Weights of a small mixture-of-experts language model, trained from scratch on English Wikipedia.
Size: 8 layers, 12M parameters.
Experts: 64 experts in each of 8 layers, 64 GELU neurons an expert, 4 picks a token, a softmax router.
Training: a variant of SOAP for the experts, 243M tokens, 7416 steps.
Below are experts of layer 3 (counted from 0) of a mixture-of-experts language model. Rows are named router (the router's row for the expert), up (a neuron's input weights, with its number), down (a neuron's output weights, with its number) and show model dimensions 0-127. Each number is 500 + 25 x the weight over its row's rms, rounded and kept within 0 to 999. Numbers have three digits each.
After each expert's rows: "gets" lists some tokens that make up at least twice as much of what it gets as of all text; "comes after" lists some tokens at least twice as common just before its tokens as in all text. This comes from a sample of Wikipedia text that the model never trained on. Tokens count by the router's weight.

# expert 61
router:478501473549530481516513496486515510465511452496493492525464498492490452534502484466458513500510472514501521529510544487502550481523516466486488525488511487504481487479516535512466527485544490496518461528517502553552513461500509472497464463524518486510480476504556523515528482574532534462471487503487490537484517521505476495488497491475522487512463506496512481544473462509468496504473
up7:463495507501512514497503486505518485551512485577492543522482467486490541494484482464525480466526526470496498505486524502462500473496531465515515463500479502548537500531492511553458518513479475531472499534516516486501510524496521500538510480489496478494507490530488448471500484552441520506517508501467510526488517524493512485524511504484514492499460476554485572511541533506502484482487
down7:528523492524494488492538492486489509481465514506517499488508553497545456514507551534490499491481468503521484475508516496547526498509462481490491480517525550470490473500510491484535498550488506494543502516512523517519529506524450489479489484483489499522519438459499509491500435468547483537492529502512477537472500490492483520477522505529506525505545473470522477542516472507523436530493
gets: "the ", "a ", "The ", "an ", "A ", "this "
comes after: "of ", "in ", ". ", "to ", "as ", "with "

# expert 62
router:573468524521531487470458493510496498488519493493472534515467496488480520519514535542478516502474532527479478485470499450495494500483554494498516469540519514517497523508512503438516503549462465470476498489496478476540524517459440502540529518475488521528510512495500510507484515547496487536532531465526473475504531481489472486476453545525525485487506488514500499510512487491519475501513
up3:506485497429563522444478492496522503527536505501500524498444518489490524529487532518485465471502518524530484518491445485513533519498488466509549483510524498501511522499537545482492513495483488488482510510502467474487488487486456481540470518475538469516512485523481479479541519502519495513552491447528505487479476489504454475466500519515511499520471502513527474511519526538534539521517
down3:499525479473460542485491525481523486474489493467504479454495491504540495488483470516498494552537487502492493457494507485462507502456509477497507513507452533538453502526486469501539479523507558492550473549504510507510508471493500461485467499523527520515516507552491487498445468475526472524505488496490499444492521539513495487537483524509498489485460517540492558475499512515498536506494
gets: "W", "S", "P", "Sh", "B", "R"
comes after: "| ", ": ", ", ", "- ", "; ", "in "

# expert 60
router:485516545463484481551504512480443485506497468507495536492522505493496461490503532492539485499512532465490503528478544422485531471501457535532481530496493547522481480531523455429493503486489519477526499508532488474489516514469523461487517515524505436492523492457500500496505499480525514494515484507506487556514508509514490504487499485507478487485523490466492498536522468539520510478518
up1:518499560491479462534522529519538518502543508542464496472553501515530449483518492505516547469488519433486445470525503515487494486519533501457489495527496486507536461505541501502500496476501516497503510480526503478489547482470552519509545458473495521495480483524486486533490500494471470488502527463481536467496488479479480521524501474474492527471505533493491508511528489514501505475535
down1:488474550481520494515564492527506486461521495520493474488487542509527478527494532507520501550485467499547472560544496487500523485467500510505503489490481534485524497441499487506541527491496484521502497489536524512554508500501474525521506522499520511467546484500490508502512483529520521493465457531454511519510529465494495477454554523507548529478501485463511508500514514520498513546480
gets: "| ", "°", "• ", "=", "0 ", "born "
comes after: "- ", "| ", "\n\n", "\n", "==", "== "

# expert 9
router:492521485486462520528488524511473518518510497510483518459534526511505489550467551510465473523533501533453514452508484476475528468517529518492547532512473487475471484489489458452528473481508523494559475507516511536519496485452517515506484502538490474514511475527549484514522502482471474528498474500522471487491445459499511497483473491460544474525512496507499511490468521514520506478527
up1:520477473500482482491503493486529501505512533515502489479510497483517504476511441487507525514517471454493499459551506542501501478547545496470467486483491481490497515512480506530485469477495533550488468493532476467507516487458499494467521498478532543510459493541518520504502508508524528502524531455497473479552451467521533488486528551553504540522511514508512485491434508503501497503465
down1:479540496529514493505512543535485516512471503486502524514480486483461510474479541532480486510494514513531488502488509440511510480476515495508512522492509506542490482498511487490535545480482483476505506553472541548497493512482453497518484496528477472515519506467552480515464483518474443538568488503479511515484543513473484538505499470476504461468490448485475526509523502498495453492547
gets: "\n\n", "\n", ". ", "- ", "==", "= "
comes after: "|", ".", "==", ")", "=", "==="

# expert 13
router:545474550500532449505472512492508523500507527519440496533488500483517544483553512529473492459480443496500492520500462502527479500521540516484482482524466492512512486522486492461491533551505484468517497501493492491454508520499443524530495472486481503475480542539482501477531565544468500488516539488474524493528504497518512493470490507490541489494520505474509488496481488509477472520533
up0:526524494547476518545476496490498481481510506488483480499492534527513528504521492537520501541480509505502461509493515472495482472512518453468520509489470534449444524486487481550499533493513503512508526489506523520477452539523508490499512421458469490504496522517527501527498495502561500468510485489522506530516488482483494546499474533462497530502493443541529486468491534504458494501518
down0:537510495485491515505545481498500522507485461549497482486517459464510503470519540545495511497488556486525505469552473485535476489497509525492441443473498514515491480517482491467455482512494481542536481491497481481492534507472494523506468483556523501443499480506503528497462472483451477481493448494473505484500512510492503486495471489508452458507538502499490467487533488479524490501478
gets: "S", "T", "K", "N", "D", "A"
comes after: "K", "G", "B", "M", "T", "W"

# expert 43
router:476489474475524495495519509493488510456462473491503551543496501479492533531502534461497485516472496503463501503499493483512526464516541524482498536506489485521492530488548468466509499475515476530530534498538522485549528536468524468556453529512491460536521481498539477504527489496503466452499487505476507558459475460535523526483500493475515471511497488521507487535512505516506492496538
up0:532462510499481471514504531527525518536539502568493482458487495524461477509520527505486499512495477438491454495492446506546514472553463523497496518492449498464496533472497471535508524498506478483502495482534466475525529492472482503485481484539517463506468490490474468515476452477511502534482523510522526525509508492530512483477553505496516496474513481529519481530477499472522505486523
down0:433493470535508528535522476473535499500497528497550447534487517459495534535505509512499517516460510524466483507504491508506506511474550519479484526495517502509499513502514528508530463484523502493477503470490508522538503502463535491503484463476529460518530545485504465481543494504539478457513488469506524515523535491475482471446484472522463531508506532456448504495503496481513473487477
gets: "- ", "| ", "the ", "= ", "The ", "=="
comes after: "\n", "\n\n", "\n  ", "|", "\n    ", "by"

# expert 21
router:502483482476532512475480498492430510524469488491485573499545503528489532504516542507496516493451490518476524472504496487499468540522514539514480459522501530504489468508515497482519531477463524533489504526505529480526495548521513476506500461480487468506513484494490539525481478496471489508497494533510474526556506464489486542470516524509484492508519513461545465512527485494524539452539
up4:574488464540483491526496505520454493494484478480539524465498481518517504494496533467495498462486499490539482541484514509527518525530518471529491480472504515491497488446448519525469516489507463539485519543522489504480512486544470483501536486563485528472495467488533502448536518466521492504503513500503531478475488508474525517496505493521518514483502517471472498514463513495503429516490
down4:557500528459503466490497534505467481488510468538485478519506463517470461501510485524518507528511557511506498515529512501503497494464501524447507504516515470479481474506493509512526569535506493490478511493510515555501512505500523524490475500519491488456514533497523553533494505466535535538500432519484496488502518508459492446495524491498524560452487513510509529508521525493488517508528
gets: "| ", "; ", ": ", ".", "); ", "—; "
comes after: " ", "\n", "0 ", ") ", "1 ", "2 "

# expert 39
router:478506507551503496519521503514463518530534506504492527502477503491438467500490504509515486523496532488512516541446549440482510481475515471528487502498500485498447519507516531486497450526511488466516508482503507498523519530507512534535480541504480497469462488495539519475523457495534529514513497513436483548495500489485453479475485457509537515489497503518552471515534521514504463500516
up1:513429508499475505493450501493534513525482524464485468511497505479510521524501530490466526500462540474497478521480530501516509520459508473500529510531511460481475440527516533539507539525516510493495545501515461483488541521528484497549513509506515528440543518489486523488482546466506505502525487514509542493486515469519488512443518471484507496549518530520484483510524533512496506517508
down1:480522521481511538482499511493518509578462496522479495510504536485533516512475498483480477509492483510514473509518503449508470516503524490459559492472480505481517492501512533479494499475547526491526517483520489466505492470501514508523505510508495537476488504516524510479518444506457471483503486473492478529541514497494491449483477428461538489519504530545499526468491515531537564490530
gets: " ", "The ", "United ", "A ", "National ", "New "
comes after: "| ", "the ", ", ", ": ", "of ", "- "

# expert 32
router:513467503508489531488534503512501479484486505516514536474514499524523498515512478477481506468472515470526536437495455449524485469501519539488535454495520526524483515508545531438504516501472544469479519506460497467465506493525517486477553470452518513495513485491524496540514513544473462531519492475470492484492516480526478469536518507517515475492504517483507494511537495503538528457519
up8:487523488494438496517474488502458499507463463537499517497547515469521475546485501470467520488469466512524495553498551485480522489507494526496516487511561515505523472472503480454524500461495481517495476520498495474514563542523478496481528458532491525532474513504494494532535511504498490488503521504512468476489477514528451487511517503455510493536537494496475503499548536493510483545508
down8:482481491515527472472518522514491482485496511502504521525482538533506509479503517528511554474469484512506478483460538469482493460490489443544477447515487470462466541503489536527519472512473511483498495467517485458457530486508491485501491486488531492489555511446493466527458510514474524485510489499520525471493511473503507540502469538478465541497493472488512486540442492501535504528494
gets: "|", ")", ".", ") ", "6", "5"
comes after: "201", "200", "202", "199", "198", "–"

# expert 47
router:482522490492501500503527448504507520461529426498487491502486523515477522541480539470519511503529453497526472524523552519479531491537461489480543487509512513536477473483507489522489484544525474557473500502544476518487486476508503523486515496456517480513525494481517495481455482482485561504480492460514503531498530456527490550498522489510515505475525484511513488487522499500468476461530
up0:511433552513477482453498482496489488470482527495507495480508530507498513504493519508518472501516505520517502557438507461465536525522515531513498462526518499502463520484511500519542478503523501478501477480522489522523490487487483456512507528506492478482502527514498542528470497521539511521551498560456484510525525472505492499456466482450487510487548491509513451538465471506495474506509
down0:522504531508485497498493499545473508491475485506487487502504512529521505534523520507449494502521496477495488518459491503499485504515475499527522500507460464545504466463509458446449446531468511478485450489519535509529509549480503505517513528466484522476535493477515477482446549505493485539538509477475555521522522488505503496516472506503505478501486499486506455489553546477500476508548
gets: "and ", "or ", "but ", "he ", "was ", "who "
comes after: ", ", "and ", "s ", ") ", "es ", "ers "

# expert 11
router:481530492499484516529530454483427509473480514500492489523479476488486519520499515465528467494523500534495487524507527491504532454516450477502554457523523475487497481514480501522495487511525459517477514510512515535492531456528503534536501524465490478497559492471512506451495486521489545525485531480452484516506487455533504555534504502513493497478491523480526499486533504468462473511501
up1:540486504499539496502500520475516527509489470516477475523519513484500468502449473522517488480464492450495484455483499517515449507493476472452538528507521479495484454483504490471515494476452489478553487506469535459515492466497531539497480467521507470471499479512533465495531513540505489505488460473518489478497455478534483489532507512520494466497529480475520481533539523486500554542505
down1:507507496508492514499525509505516515513519485466531495477522502512529484466547536475477478511451467564508498508501491462470524493483513452515561507511540506499524530454504469490494505463468553509506504462503495469522500546494464495493475493497521508523503499481462456483530550513521512494494522471461490477507464486484497484546494499566470532484441526505483481493494531490492503480490
gets: "that ", ", ", "which ", "as ", "who ", "also "
comes after: ", ", ". ", "and ", "was ", "However", "but "

# expert 35
router:499503486482526496511492485491475495528475510504533521513520506513505521490526558510447476502471507500529525502498478480492469525499472542506520509514459498515495497556555499437495507479474546499508501523460531481502533535520512486476525478441512524521462477490502519499464468489494476529472490529505478489519514457456435526489532520514486481506515493469563482535527483500491508471514
up8:498506522510555502490559483526511522504547516496462491483532493508481490490465479535458445475514465482483522510497425513503516479497522526483547503519467473501522473489487502464549506479508521508521519489522503475488483507523530525525549537478501499529518438522512527495482474478483525501512496492464505496472516483485502517516501520459502489481564531494532517473517482528504540519526
down8:527491522556469558493484499490488508477511485459553482501514521476519518515516513457529540494500537499491525509553547480481475523541509477489476575485550498515497526507470511543495529491456499495509495542492500509497522481470449526505490478521484500475511487499491509473462466521527500485508522543550503501519481510511502475516507460498511495520489488527489502508512494480503454496437
gets: "| ", "201", "; ", "200", "202", "199"
comes after: "0 ", " ", "1 ", ") ", "2 ", "3 "

# expert 24
router:517514488522474502499474518521492521501505523522525484466538509510502522523491545484419474529499483517455519510517508519485542520494502450485522495529486506487490526486493459518477477486539556474514443479515501521473498455464491539506524514538480507499472471541544506529528497475459480520512474527539475470484476479467516504502485486480545503511486479556488490476468476492498495498517
up0:488497520538457527509494523488475497542523509458517487454476508518490495500492474440472478504507493461511543503510510506482510545481501485462475540513436473525517504474525526482486528543521502501522542515482487516543510470517439468490509500493528510483469483467511466524513524539523481481463501460489464508522497536446508495473477499501490484527477480551506511490470497482471491479519
down0:505462495478534494511507474496515498472495500497515515498500477493464504484521511533503508476506544545503511488509507515510499471487501517544488455478540480492499503522526533459508483480525468521473465518562464513447554510503487471496514472506483474476492437482472541507460493511509547495539516484500496528547496554495516442494504501439473496490496545516486515496477525494537480475509
gets: "\n", ". ", "\n\n", "\n  ", "). ", "\". "
comes after: "|", ".", ")", "==", "===", ";"

# expert 7
router:549510465558531506483537509492460496497478515482500516466496522529497495480513472440487503471483530499498546512508505447510491477506534496516525483464513507502514482501536522499486521507492507483542519488510420475483515458509493478523547479484519480480497500522525467521493486577547504509502479524481470490481504500489513469532471536491493533493465549519489476476495477493535494475490
up7:484482510514487513502519490500519480428492441517449455514511497513535461477493511467472490515483547507482509544532521489469529484539474461516517483493453542500478514500536471517512487510493540549497536477481478505487531476510499502483477477473518469539513476477480537505471509507497504550518485509489515512477502477517490477518507507489462513466482482505566495461527466525498519491530
down7:477522466518499495513436490494509510533536560490555547525504521468481489507467532488514525518498516487483453454488460490503492475476447488517533532505497501528548502497505545537476515512499457505503507505493543503520485517499545512512485524524486528472516507508541484493539469505459473485529494492479473471488545486527502502469549497482512482520507485505492525525470507476460473508477
gets: "1 ", "2 ", "3 ", "0 ", "4 ", "5 "
comes after: ".", "| ", "–", "201", "200", ":"

# expert 17
router:493522506529504487543541521486492522473464500500467563492510491504480431514476481473488527493474521448526492505447535477510530503523460514515505498484531547526508503485558465506522506506473529505488502515473515468504523496479514469516523528536504501488502543450500511498454483530493478470488496498463483554476478460508499492482545498465526501488534475493542476476493520514498506511490
up0:528523491499505471518497460497482533532471429511501533463500514528533475499496483510514497502446481470498485494549481506510505492540517534516490487579489558522520518495487484527505516461490494502511524520487512515505521513489532486507524526479468495497511511508516452489582514517492533476503505534507530507464523511549475513514528504491514524483534506515511492551539477485524526532492
down0:481511500543497522502525493532485523477491491487514488453488471461548500460491531512471483493526496486519518503495510484512482511487526478487511487501527482529470509481483482514555534526492513524452494500500466478551546456497439493470492497465508520456470553457542489512486550498478513511527455469498511542492518506477525495494475504467520495556547517487507523492459485481492491497510
gets: "(", "/", "-", "N ", "born ", " "
comes after: "(", "| ", ": ", "the ", "/ ", "″"

# expert 3
router:475478499514486454505506488484523516478514446488500495521520465508507472488521549463488498506512507490432539512531537530485530491521525468491534533504501514490476498507505531515483494501547481520502522519562486523476492458489521509459515513511505475431514486489503473492506487540550521481439477510532512537501476488518477534502470476477502466521532534479482471535487470513508511527491
up0:519489532513481517488516499479499496465530504489505477494522533481494544489491492551525478557503514514506481535548538499453497516486497451507539470515527492540530511460535463508551509464487492520511510466480528519496490519467481485516473536524501526531500471535471521493485498479520518555505481508521504469491535522523516496455489495524519509511444549474502542500520524527491481541503
down0:507527528482532507515508508489489517497506424523482473516512424486514467487509463509520521483494537469481577495492496470532540475520510538465502465483516514488492498534513528507466499521500543472490491512459465536493498482517478498508488464496487453513483474484491467537487502531500452461449510522512468481470499539480510526522482506489495494509499502519537484474504525481537507485516
gets: "the ", "s ", "was ", "his ", "is ", "its "
comes after: "'", ". ", "of ", "It ", "for ", "to "

# expert 40
router:487496467490529511504467535479452518443485506493502521484475494496486524509507516506518533530530481465457522475496485507483467535540540476474520481504479467461485523515510528509487454513493463572499480522476524484510454516509520525512460506481477518476546512509521560491529491549474493454520526516488491517479514480517524508502523477483534474468496504476558504522522499506495472522493
up0:472533497515511514510511501470465548471474499524508529444493527495468523489492481531435492454486530544450548494474504490499530505532470496524519471513497510501500472556509490522476527479511485510520471497440504514475484467521498522503529543498513518503462510529516513490525509490534506551531480485508493537464493495496487499535491492500540491488514486512494490509559509463439496496490
down0:501484530516511485511458539518541501484508482443500478520503471474481499522502522504554530522515481475482477476506548505486485502524553498505515528459530520487507520505496506540467479512491471497484527511528459501482517511473487515463512561475483513504506516441503469508469507516479505483448540548482502465462500531488483436496494489517504498515504504491492475528426489497473518478501
gets: "\"", "'", ": ", "- ", ", ", "“"
comes after: "\n", "). ", ": ", "\n\n", "as ", ". "

# expert 20
router:477519482549502466516545522474464512498526473489499526495469507496491469496489481507488525501487511450542493543490563494483528499525527451497490487468465541484482494486544535524495493491532501494481494514483462514553515502522520494484464515498486480463472482512509580442496474547525531511512488547474510535497506502511485484477503514472516518501485503515512472489510447502516470515495
up7:479514544443500527536535532507510517492505478470475548481504471482487521478484504475492487456511525528504516468519508470562519527455488471486502505472519494512538500514505517517453451545527475504492486477489484484476487508502496491475491572513533510504498481519476480565525495498483525501503525499508536478493513499530479492461484482477454516486488507492496488503468487494439492443474
down7:516447525533531482463516457482475477481478512491518470498528496538460507485506483482515464500444509497502511434512545527468502469536528521473474555507478431502475508519501505504507505465514500505513521475518482473502535490509508533492499472532500494482519513487550494509507479489515515511487480509494495470551535522469516474527495486513502450484488505497500519435496488470529545519478
gets: "a ", "the ", "A ", "an ", "one ", "first "
comes after: "of ", "in ", "with ", "is ", "as ", "to "

# expert 55
router:484507520544499490524496506518478518520530451515492539440487469454459488502502515533492514527511492511516445530436569489484510497507473498540479524477466510536507539512526492476486495547477463505488505491480514473526521497469459493499509503531473507497490513483492512465520496526524500521514473472509487535528505459498463469460474483501502483487518485555545498537485532502511489523503
up3:499506475491510516473454467500511507537516481525537486482474520530486519530489482465488477475509513540505457489516515496541514513487493468491514481522479510522473531499480477519429497525499521542450521462509484496451455527559515469519473478483462493522470524480506470549482518520506517486473476494479493494498537528529498497521474484504480505532534452540500548493515535476520508501521
down3:516499489502490459470528556516508485502514494492497519532491546534489513474470498500490467497482498521525555492507501542461517478509486529512490514510498495519516436496553497531492489516543548479528518505488477495555504482488501493508492495480498524462500526465498528480465524489520462472502514481508486498460521532519508514490508502515512485459491537549497484506477532415439525509528
gets: "C", "D", "S", "M", "T", "H"
comes after: "| ", "- ", ", ", ": ", "the ", "of "

# expert 18
router:517477499483567513512506525529471432514468530482475505494481508526513503479518483490504527467484520470527551494512475482504478464482516537481526470504441518524479558512523515473479532529490515477526511503508519481501501527535467479477521477496550494509493485525497469493487514552491511520528512490465471488511511508455504477479484560526512490504505498514546497480499498446530548515499
up8:511462490483520462529487517513484501489484514513463432523449521505506467476537508475523535498488502478483483497476476481514505445555498505531478462520520474451498468484502535535506519493527477473508511505538474540557453493510478477534510500477483510471472510512487492470477511500500509508522482503489493493525469460495494509513477486471482527503506493561507448482569487503470491515509
down8:478502505524535491508443512476495527494472504499525497484526531486476510484451513500469437504494496440498536520528537511518471520455483467452495520496508480514504551530508442502520463476472542518485477519468509474491529501508488485529481509501513514533499477507530524489480440505507506502494450471479514471462494478494515451521500486538498512499499493516475497490481479491483479549448
gets: "1", "2", "3", "4", "0", "5"
comes after: ".", "| ", "200", "201", ",", "199"

# expert 26
router:503444497514544489523528521521499436477474517486517492515510524519512474471512503504477494473457521475520537484500467478494477508445506531521536504480461547522496547474534532455489517523487503480540502509540516474501524521521484465497539488485517517516480496507492470500457524514506511508523541474496479493529508472452483499488536517533494487482506482521547534481525493441498531504531
up4:531514450474523453525469481525505461478500477496502466562498467539487509526511510469483484506475491473472501458503497492506483539495485501532501519518484510497479465517496496494502499444443496506517493505493471494469545509466521474550509480486488488501480459468513485496486502502494503482486462529515504477478466522477519522575495498521540490514509550465528536485504481480529493537553
down4:469510515520487483508473477495508532505515488469531502500493532476511519480485460540478503497461502554525537495495481488471512504561487481512490534487513509488474537446520479485518448475485544528497486525470495467516531447516538518450491510462515528494512455458521543525497488513519515491535493510541492492519548519501529460486452473534506494472542471487504503517507514506520515500495
gets: "2", "9", "3", "0", "8", "1"
comes after: ",", "| ", ".", "(", "′", "°"

# expert 36
router:498513503542482509492537498505503504536503499505524492514498490506483486504524467520464535518502507431509485525495540462489562519523469453499479487484457530499502531491484515496519454560506473528510471531511446497504508460526519523521474493513495530504508508501503519443448474524537490483518496468480557501512507509492508496489485492473489474486491486534486518562511537480535472465480
up0:478486461539497514512520491472509526535494489481537501438546462481510512502507461468491514529477492517479474497518506481517516474523484460509500509463499488495496510552456498470475505536509530502504546491489530526473475459532513501507487540543518466492514503515530514491516492499507498478515502485502538524548468480487490569509507517545507510502472449499520517470492515454567507501529
down0:519529478473528458465491507477530500471448511503470517537494521505461521466515480489501512476493509489479486522560525544471512496500513505474472487482481467485496568510493466509539509485472532453549499517513506455482487492574480541486497500485499555529482487502495467500497536463530503481500508516489482501489476477478510487487523509505530530539493546498511518515463502533537517492497
gets: "c", "s", "b", "n", "l", "h"
comes after: "the ", "a ", "to ", "and ", "his ", "of "

# expert 10
router:507464458483505519483504507483455482521493490509530573504543510511497529512536543481461498493459520486492549496506508492497483520519504554526471489496507485492499481525535509459525499479478526511487542510482515464520531546486523467524502480480487460514509481502516508507462477492485475523497471523525479537501507432469478527482508533521486467507514504489548471518525465473516530458532
up4:502460484505473516513512479532482511504538516497503500519507454470526456473476501566515533488494493470515511537445491520493493519583521541519482480474502497523489441491519505477465471491468541511539533533477498497533497521521487489491527507485474514524486516501516524491518522484492506531506491455498537510492460467513527539530523479471511531456532516475469500532492521483516516486491
down4:469518483474488466486472473467493488527484492487501497497503504540462524482482490508496509544482476513502518548499453507476518530523494464499501507555463515515489509514557509546516502506496503507534437490484476532545479517546492519513502496509495523518490452522512493536489490518520495482518531502546476544485508552507487490451553500545536499482495478469469519512513476508466549508519
gets: "| ", "; ", "- ", ") ", "); ", "\n  "
comes after: "\n", " ", "0 ", ") ", "1 ", "2 "

# expert 44
router:515536507543504474502556504469491502524511456507451504516509488490509474517477501469530509511541526487502519516488556467521525491502519478482488530482518523504506498492511471518503482503488486499504513519496432496487538447532515465552451524514521468493497490482539490490531492546550537456477495493461455501480512517482462477528513468475518484481519503538511475511482525514452520501486
up7:514520452520482489503460529535486513474490489469519507521503475491467538508496484468474531483504514515498518477500506516512509502498473557484495511500504536502528473487537432541497482466484542501527483475533501511485546510498527518499493459512471508462500485494522462509538539477441501492500489498513517496493458554494501492529527448524505477504443497528465498517452464498497539492531
down7:510512502502506473477535491485473517494480535534535503458516500485509503507505489485535525511479490518506495534504490487455473498552464471483494482503530498496549532517511551492468528542453496510460484536472490474505508493515503478495490472525501515489481497494521519438456498530455464531563498443499518511545508496500477503459516514508497477485546499525508531501568513506473502477481
gets: "other ", "first ", "American ", "two ", "most ", "his "
comes after: "the ", "a ", "The ", "of ", "and ", "his "